From a checkpoint of a small mixture-of-experts model trained on Wikipedia.
Size: 11 layers, width 96, vocabulary 1743, 2.41M parameters.
Experts: 12 experts in each of 10 layers, 64 GELU neurons an expert, 2 picks a token, a shared expert of 128 neurons.
Training: a variant of SOAP for the experts, 264M tokens, 4027 steps.
Below are experts of layer 4 (counted from 0) of a mixture-of-experts language model. Rows are named router (the router's row for the expert), down (a neuron's output weights, with its number) and show model dimensions 0-95. Each number is 128 + 32 x the weight over its row's rms, rounded and kept within 0 to 255. Numbers have three digits each.
Before each expert's rows: "comes before" lists some tokens at least twice as common just after its tokens as in all text. This comes from a sample of Wikipedia text that the model never trained on. Tokens count by the router's weight.

# expert 1
comes before: " |", ":", "5", "4", "3", "6"
router:157112083095104112163100187069138139135163127090071192077113109107080107155165136143164081166160175138134172063122139173123145108120057105135128068129126142170156123116131173083129123128124173170191163137099141106177106114123145142101105109113134144180096095114150167168069151130164098123
down0:092078098129110117161153056113153114112176079102185176117110056176123084136165044135100086108137156156125107147099129109161083200078133115156137137110162178097153128112114160183135094148176110110082133102125137146149159100151131146147125137129093069170095148121116145193154081136137113127
down1:108115101131092122110097102130149137084124117097113216110111135167096124129198086154093104154138137123163148095183095093059163171150110118141156071138087106143128133110142128182162113154116108103126111139124169169088177132097155167210178116109166152106121200058125097096127125156112138173
down2:163113167125139086119126156136167059210109146154116073110129130081107110147159154158097101147122191140095148157191149140157109119095176124183138124092179109137083091168164138133028138156159133114100123059201132140103138153111122113155140100084152142182127129080148130152151136159132128116
down3:139137162128156131105154122077134137154109185131109095086135163150116161115079119100218129121139050028166159080121153138104162133118122127100115168157127124118111111099101116113110066108091120148111160043139138139146122099166121092098136118125171107140185149174080121133106054115125129185
down4:092126151168132127136074124157149147061112088158126129114075142106143121111130111101101101100159134143119103150101139116169123202112175150157147101119106133109167075105121167073118135201142129136138103094071104124082176171148093081138163145138097171182109095179118139162187184120072163191
down5:138103131129076123120162097135071158179104136104136172032182107135153155060100127124061139111112151145121101068130158129090121066157176155112149140082149102151099117078093166140138151086188128139222134134106119114117110105117133154123109133107146117097133142117113083090080134154160118067
down6:151153133118130086108104125169183119090104111143117161086121111131232116180129134116152126083122218157149105130119161115129203109147139112159099183141135069139109173128101156125156100144094054113108137152121106084080140103147117052097080112092133073081136128145123073135129144122135156125
down7:132200155109147078157103141162163127167118082158130163085151106157067129114149182126104120131172133108157144114110106080156092126097141156173141117197092143196185141102149111159121109140158102145078119211151094138125161149098202144090172130120141152136182141141075118092080139112146098141
down8:164130086148102052091150108141095161122105139111123102153134124140129118078150150150138163168156124116121114057117154087170075100112104142154157068174056145052136101110111163100145154112188081060158160094063154139122115103134165121104163147137137111157081090170105155108112118153111100181
down9:161039172116151097083166144131154171105173142148141064135123116075197160121109144135101121160154142170100128112139155111103091113153140143130106129140088071089106097129126101112134125119141139128091164098087096096128088079162157163108126091097131087137062132163204112180109035151125142119
down10:082099164113141091104165120130100124094169128170118130099138129182102105132084117122160136143117160148183173134131123163150052079086136151182096086091136149141119126094150098092136109159099108168136164131092093139146102106054068153089133099161174156150119137057089157170132194159192155117
down11:066119113125174154168146137230174117127140171157120137139079146135133111196099127137136118124125193120167068187141068129159168131125164068122125097135170187122113197127160111139165075161121132172122149140163140143144093196132107073124139127113093124123105087162095106141148142129093145143
down12:093140161141124119148125131185156100116205140156124114129139068138089128133149176093088113160106064135132129111142138106160133122118112086173152119143058095160130098063149088165099112090134074230196142118108058130094072094078164135141171145110133145161124127131143154106113117126141146084
down13:115152090063157148085124146081128129141176080130108126122111125146087156156096155140112179135126088087187157164097111109136114161088086163057127103120109138100116087169141094134130186166127108160099111127134095129114195163106196095147143198133161177116110160139055156142174116167104144084
down14:088154126110157135146098150170162117077141105164152170132125116078156114147172163157150180093099120091098058111163158179140096134112079134148131100095095128130055203103148116111121177143092132105128133184096084121168098121160128138084076081120125143160148156057137103134132054132138126179

# expert 4
comes before: " ", "\n", " 0", " 3", " 1", " 4"
router:142120109163108070146111109071127092163124135087174142176118120120168110046146135131098161145083178198170162086216123159165153119098091070128137167084085111085098209130105085095167108129085115123122132155137155076104136142133115103126186155126122110147134129122154138149135121076121121134
down0:184118146116145085200165147137138113164148172161122153134120163122084142152118072112164125185116103134070137120116135142069088109117150096030161128085139133120165132155127120110102144128127104126120172112131138171084154121135113100240133182149112134099159162165184143134131061110082134118
down1:136089138175139062173097162125133159136168067082139093151123137161126130129106081074131155157118128112135151148118129182134174137156163182142113205130165108100115156156163087111106142123135167111093137155208142100196122180069109137136072176148201109167129122106140111143140116122067120117
down2:150103170102112100159149159159144126092108111138086178080124147055086164214133146107090128093134074128098103131091123132117149155147121128085119093125146160161152128150115175145126152162142072143120154047062130156154164131115062124111147144192171105171059142141120122139158132099086097088
down3:117142126102161174127136146148129153066112080160164151135181123113158095097119168133140172088103180140109180153105073108100146106115137140162046139236171138168147099182103115149147156126096165117056115150174142151105094140090123182123107107151108089114182131099101175136133151156120127115
down4:105162133137092138111106116108115123076043144120155171120104166098139129160175081122103165098145120083147105063117130168131095157126127058096207170138136075104074175068152143138141089180111093101149198142135150195100105122135164123128156156176119118093145159163145122126106142128164125157
down5:087126205082129138130110094081180165133169101154108154141114142095129102150164085143137122169138161172151117090128112157134166205114098075149105126140101116112075120117107057133136074150118137121163196117091182154144097067138082180149085082081124125127139169132130098075130135147171147160
down6:136164137168134107073111113158096153173179114116140135099110100089108123154155155104114093107145181228088144138088065129074106127142167104114121194100081113086141111086102159135087094099153125101109122139164140166144119141165122172159085079148074172160115172126152083125136177094086101109
down7:138172087144130093131117098104078128200114159150090155192115096114153113112143141179126204120161102136110088200126104153122138143135201149116114146145140136111122134130161106189077152112061125109048185131140153147170141145103120111135061106096150116141142145166174138125181146131110094187
down8:194128103020105093135139095174158109117143176144181134154105124190114129110111142156073129132115130125182133184158171105187088173070180128150131110152095156097068113108164151132143142144122134147136161122144130107072115148115095131123163187138074103148078115082160143160099131089128143117
down9:093108175143140112159130137177154128161195099126076137158153088114154186143100176150138187118135162160153105181120137149078093074220106129137117125158138177156125073104121107108101116048196184137135135089170133111093110149117078161144132114139099105185097155128128159130146126103102121105
down10:066120050119095169114069094141166098129174127112191092080153185114132132128127084129117135132110143198168123127111144105168127135126092170127129133164110171132174108101164186129194101124117169183112133139084118148132116149159166162129113130137103090044126143084126162146171155077136081136
down11:058147144107112130094137086114107094084142138155075161142096154162089106091109142121100100100134117135160153104112157100130085087156127090158118193135115134120188036096119126082077106053134118199152124188153116105102159115089134159113112109131092087074106169124129171152120167142070124135
down12:151111155118124126153172158164130121136102218076105138131081164120067123098173128123132164113156087170146192144097122101097151142154095158135181085168154103146153097194152132171156131115133043133137112060131096152106129119157090101121148069140136151143074060094121167140120150121128145172
down13:159139058169057190185121117098142113065130127165139172116106165155132100138144153094089136146109079110144127092141085140136147125087116092148150118157061114144197100116098159063118100142106202131109124100173093144115112069119082167121147171104166120178114136119146158162124131162112080139
down14:148174209101139133084070114122108199196155169113133100115181132097129136143071090167127134105129095150106115104123126077134100082161092100107107152066084135107123138118145142135095094109079091176087088161125146182077127175173123109123175085116173156129093117149127149104077114136153092135

# expert 2
comes before: "\n", " the", "|", "-", " a", "=="
router:110088110122123149163120133129119080135169130096096145134164054106113097114124107124213099101105101162092101065161138131132109211117087111123176139126138082129201121125099144146159224131159133138097163173152130165137154051167155134102157106111102089158153132114147079152115108154103155154
down0:141163169106132098049202091156081121091129125147083107116098116170121162103132160119156103091156107140170147079141187093174173167131094138133113097052114155134115073121145087141207133104100088159158120086110153128128140144079166192122161137159136118104123133112147106126140124048123097120
down1:116147136135099127095116136149110163126144125172132129103126109128128144140109085110025141117081112158069088160097115115139131107143160086171115157113130099076129089118098112117164147130124000201194135130129145201081113155105171125134090145105156112179138096143152098122153106116113141105
down2:159108103160134157119066153062202115151173096138145102131146085133105134104092125080104165168191128179111127121106139129121132072118089131092198134107096174115134096195190131111086168101149137119104083112123167130109068107195141112144130098071170125130146109153083141140149083160112151147
down3:193123169151136131169173139081167154147134085120108092148130132098092113159106164092142115151103109050124124081154123144124119134176100117058148169182149150179111120087162134132147160112089103069178132107072139188121143207125092106110098122124170102087143114186120159082098113132133097164
down4:154131130135127101162096119167136107105123163146136129074072115161130170119126132110123128101108181074116136149155108147142060091130132207097103113171164067083156170088151109183079205139059060139161097112138165077131097140149105161081122153153088147156132150130082146133150082160146109125
down5:149176159129118198123116145171154126121122151171110099144151126138125102120098114108130104126100090212126147193164191103138110093134135070112168161140074161124124128061154113117038139111153098144093138088122087164109087114149117075090125157115130075108124154136126091084094169161200125159
down6:062120149085105131136168175172125094152100158093132139125170120148112093138098134144187102115136143132166139114090090093184144125209104181131159168101154112160139092124095126118136099127147077132142093131160110191156083161099156139157099139113197102087095108086128140110163155123216062114
down7:061126153166170111143120165117140138141166128081085068153199145127147056160092141085187175095179117123167157106087108116073120148087166198083161115109098128121133125106143115126149169109135079094107179161096141133076098090118163168124083126145142161145124153119097105131155181100150104133
down8:107090104203103148110149127144116129136162094203109150166153149144114151111125173124123096163166107129129176146067090130118149082115133120176101139172115157153224118137116133131126155112191163129185144146121140167120122068062125145115138084143113122101098201104172125138124150095078204130
down9:131122140153136083149153155177146141135154127161136115194132126108087145140180116121160158112120179132142110155094162144208092136135183181110146191096165163122144168145166171161126186132142160166119149131151138167207133140095139135165168127173147106103116204157178150168169120173181110156
down10:184140160077119133123123102090177198135130120102119128176076172136145151110144167099059147139129156128129091154168144148129121125162155087172071105094130109074151120163136134101204145132128121138144097126160112110086185123164083098171152086193166144139121118137152163182088155057109156096
down11:093135131115179136115115096105132106150089184165109143132128168098093190127159130184134159152116105168172145083053122107126085083208100140160109092096078161120160096142126158086146083131135188104207041125116159133138129143152129138142152110199107113106148117128167138151125092124115133164
down12:187128167123136105119124095101133163135102096145132105157118103148151075123120134139123103162108069119129086147071101104171130129196137082102120119184122172053099189073177093114117160137123159197083094149128092078115176082146106147146151128127170200153157102121143164159102144117113185140
down13:167112110144133055144113099134169151127140126107138128134118155139134146180187186091075112136143120125174158068208092149120131129107114150162127051167107132181174146145136158071077086122096183189114141134119058135152185114113127127134137161084074126093122159149102102086126159133145104125
down14:107166194094128103141159080146120132098139132155170111148110156101104103137175162145123065102111152172142121123197141137117200061116115121129120101180108149223160078159133089128066139144158147171166142077148098147116110082079139123099133113084074106150146116068105118124136166118162104132

# expert 10
comes before: " the", " in", " a", " of", " to", " by"
router:078139123113120121165132124141072101169124137153096161100134058132124123116109190091176127079124105141027184114173056137154157181062130118166151114149132142181067142142142135145131139118083080113141117153124125124137095108123142085122182119074119188148143100163151178153113126088096110114
down0:133181083210138101140085100087177180107108086109175178115200122173151129144103045157060151143166087088130095124160145114106120095096134078170114117112132073154115134114092141118157121094151140156096134159068119158137105158129085098143109178129141142106099176107139125120160132082147135105
down1:071143134100120080084137106106107179144166083111143125129141155166100093122152189116134102114159104094127153144153129105152149172144123226150168114182181102123155129093147104158087173107134181161127084113077091126171137124093113038091155119172122072157131103130067134141083134122137120098
down2:144122151118160152116116064081113085153168118141178123122124190107117123154086158075131150177077220158154108168171112145176178070083197115168110144141149113101126151115085090120075170168175150152130165133131146156124144133104146171106142091129120066158132120150098081096127146096125119104
down3:122105088180104052176180123125150168106067131156081123114148110089162140104189116127165115151148125137108051116092112173137160124142173121127133096128144117132112117127167131142164118080104141097092120159084133121210129135171068159121141093108143103108099122077081197158168107143111062162
down4:158112121113103120139156142063144125087114103115117140145139092178073131104160162085153088173181143124098158126125121116129080077097128150125127130135143114176113131161109145134126120165173150095209148146117126183101103126128142136088126217158144041151094082072078105131115114131145209182
down5:047057073142113133139156133145160084129125139187092111112097127161136069101084166089147091104127092085150133084101175109137122106109092139107085121216096153170133111149173137123106137161149091078173131146100069126098115153121137086149123120145163124124171090087085098107111060146153141128
down6:136124165090179136120168119177115140098166178075126086127088109189103078145154184110149134116153116082105207153111133137112128135196192142117146107174144116141095049197086115141141145097154133116093138123115112150070094090091131154101129101072084122132118105136139100113149160089072123154
down7:141146105154107071130159156135105115078169134158106054090112133127120090134125140127171155086092116082143165057086156140183144160198066127152150153109087157132123121123124069116106071114134087101115130156142140159132104141098164131111146102103124123095181068096112124101127152185117029113
down8:156171162171135060151144125151132130131158118112097123100101151128132082117191169182126116106143112133180198079170116153171147176151117129192204136164096156153144078170159129158081110140130102060112115105088089115109111096124166157113142163120119132115097065132161102081146171162113090145
down9:122149096119138067112080128153162085105064151112172183050119134098108147158143096109077130168110153144152102099178119133134088128112120040174102181165118181087128114107137111132133100130091120130085173179090099120114104139125049154134186145155096100145163095077107133106155092138126133144
down10:117103137167175048172146137149157122147108134136116097164066157106127124114073137095132165120080147151075152085143159180145087135156095107126164102173094101100162141155146140106076136099126143100114119102184110080116162156184136105148109077187080106188111138163113084192133079112147144169
down11:173161080181128135099123118165149106122162102186186148055158146183099187162139113121133105116106130107133152138133113128227120135123127100135117097098179123145158130130101103119168119116079134147178163144058080073148106187128126139155165160111192108125090177100103148123153115131162177105
down12:141172140143148164154129137096108178122110100174108102088135153158180094106173123076172146173162096105142109136059111154095160106181135116117115051091091104191135128146149147108144099110110068120122036121117163121149138109150162093161141163099129097125172124149067153153098091122094113063
down13:143075125182110154142133184132058126106150100139151099148140174118102113147117181113117168107140127114124146132156170136065175078170146102143150105108078116160149131140082153186194114115138159152156162131131161151094114149148077100092170066141061086144078104147174195111155144184123113121
down14:145105140159165208169021148128141113151133085143136108130144113115124120134127102109106141081108124149136106136141100124085115152126123118155113149074022112116144102158154178095109180100120190121110110141106179135156171140195217135118117144138169114140147174126148153167143131126119107195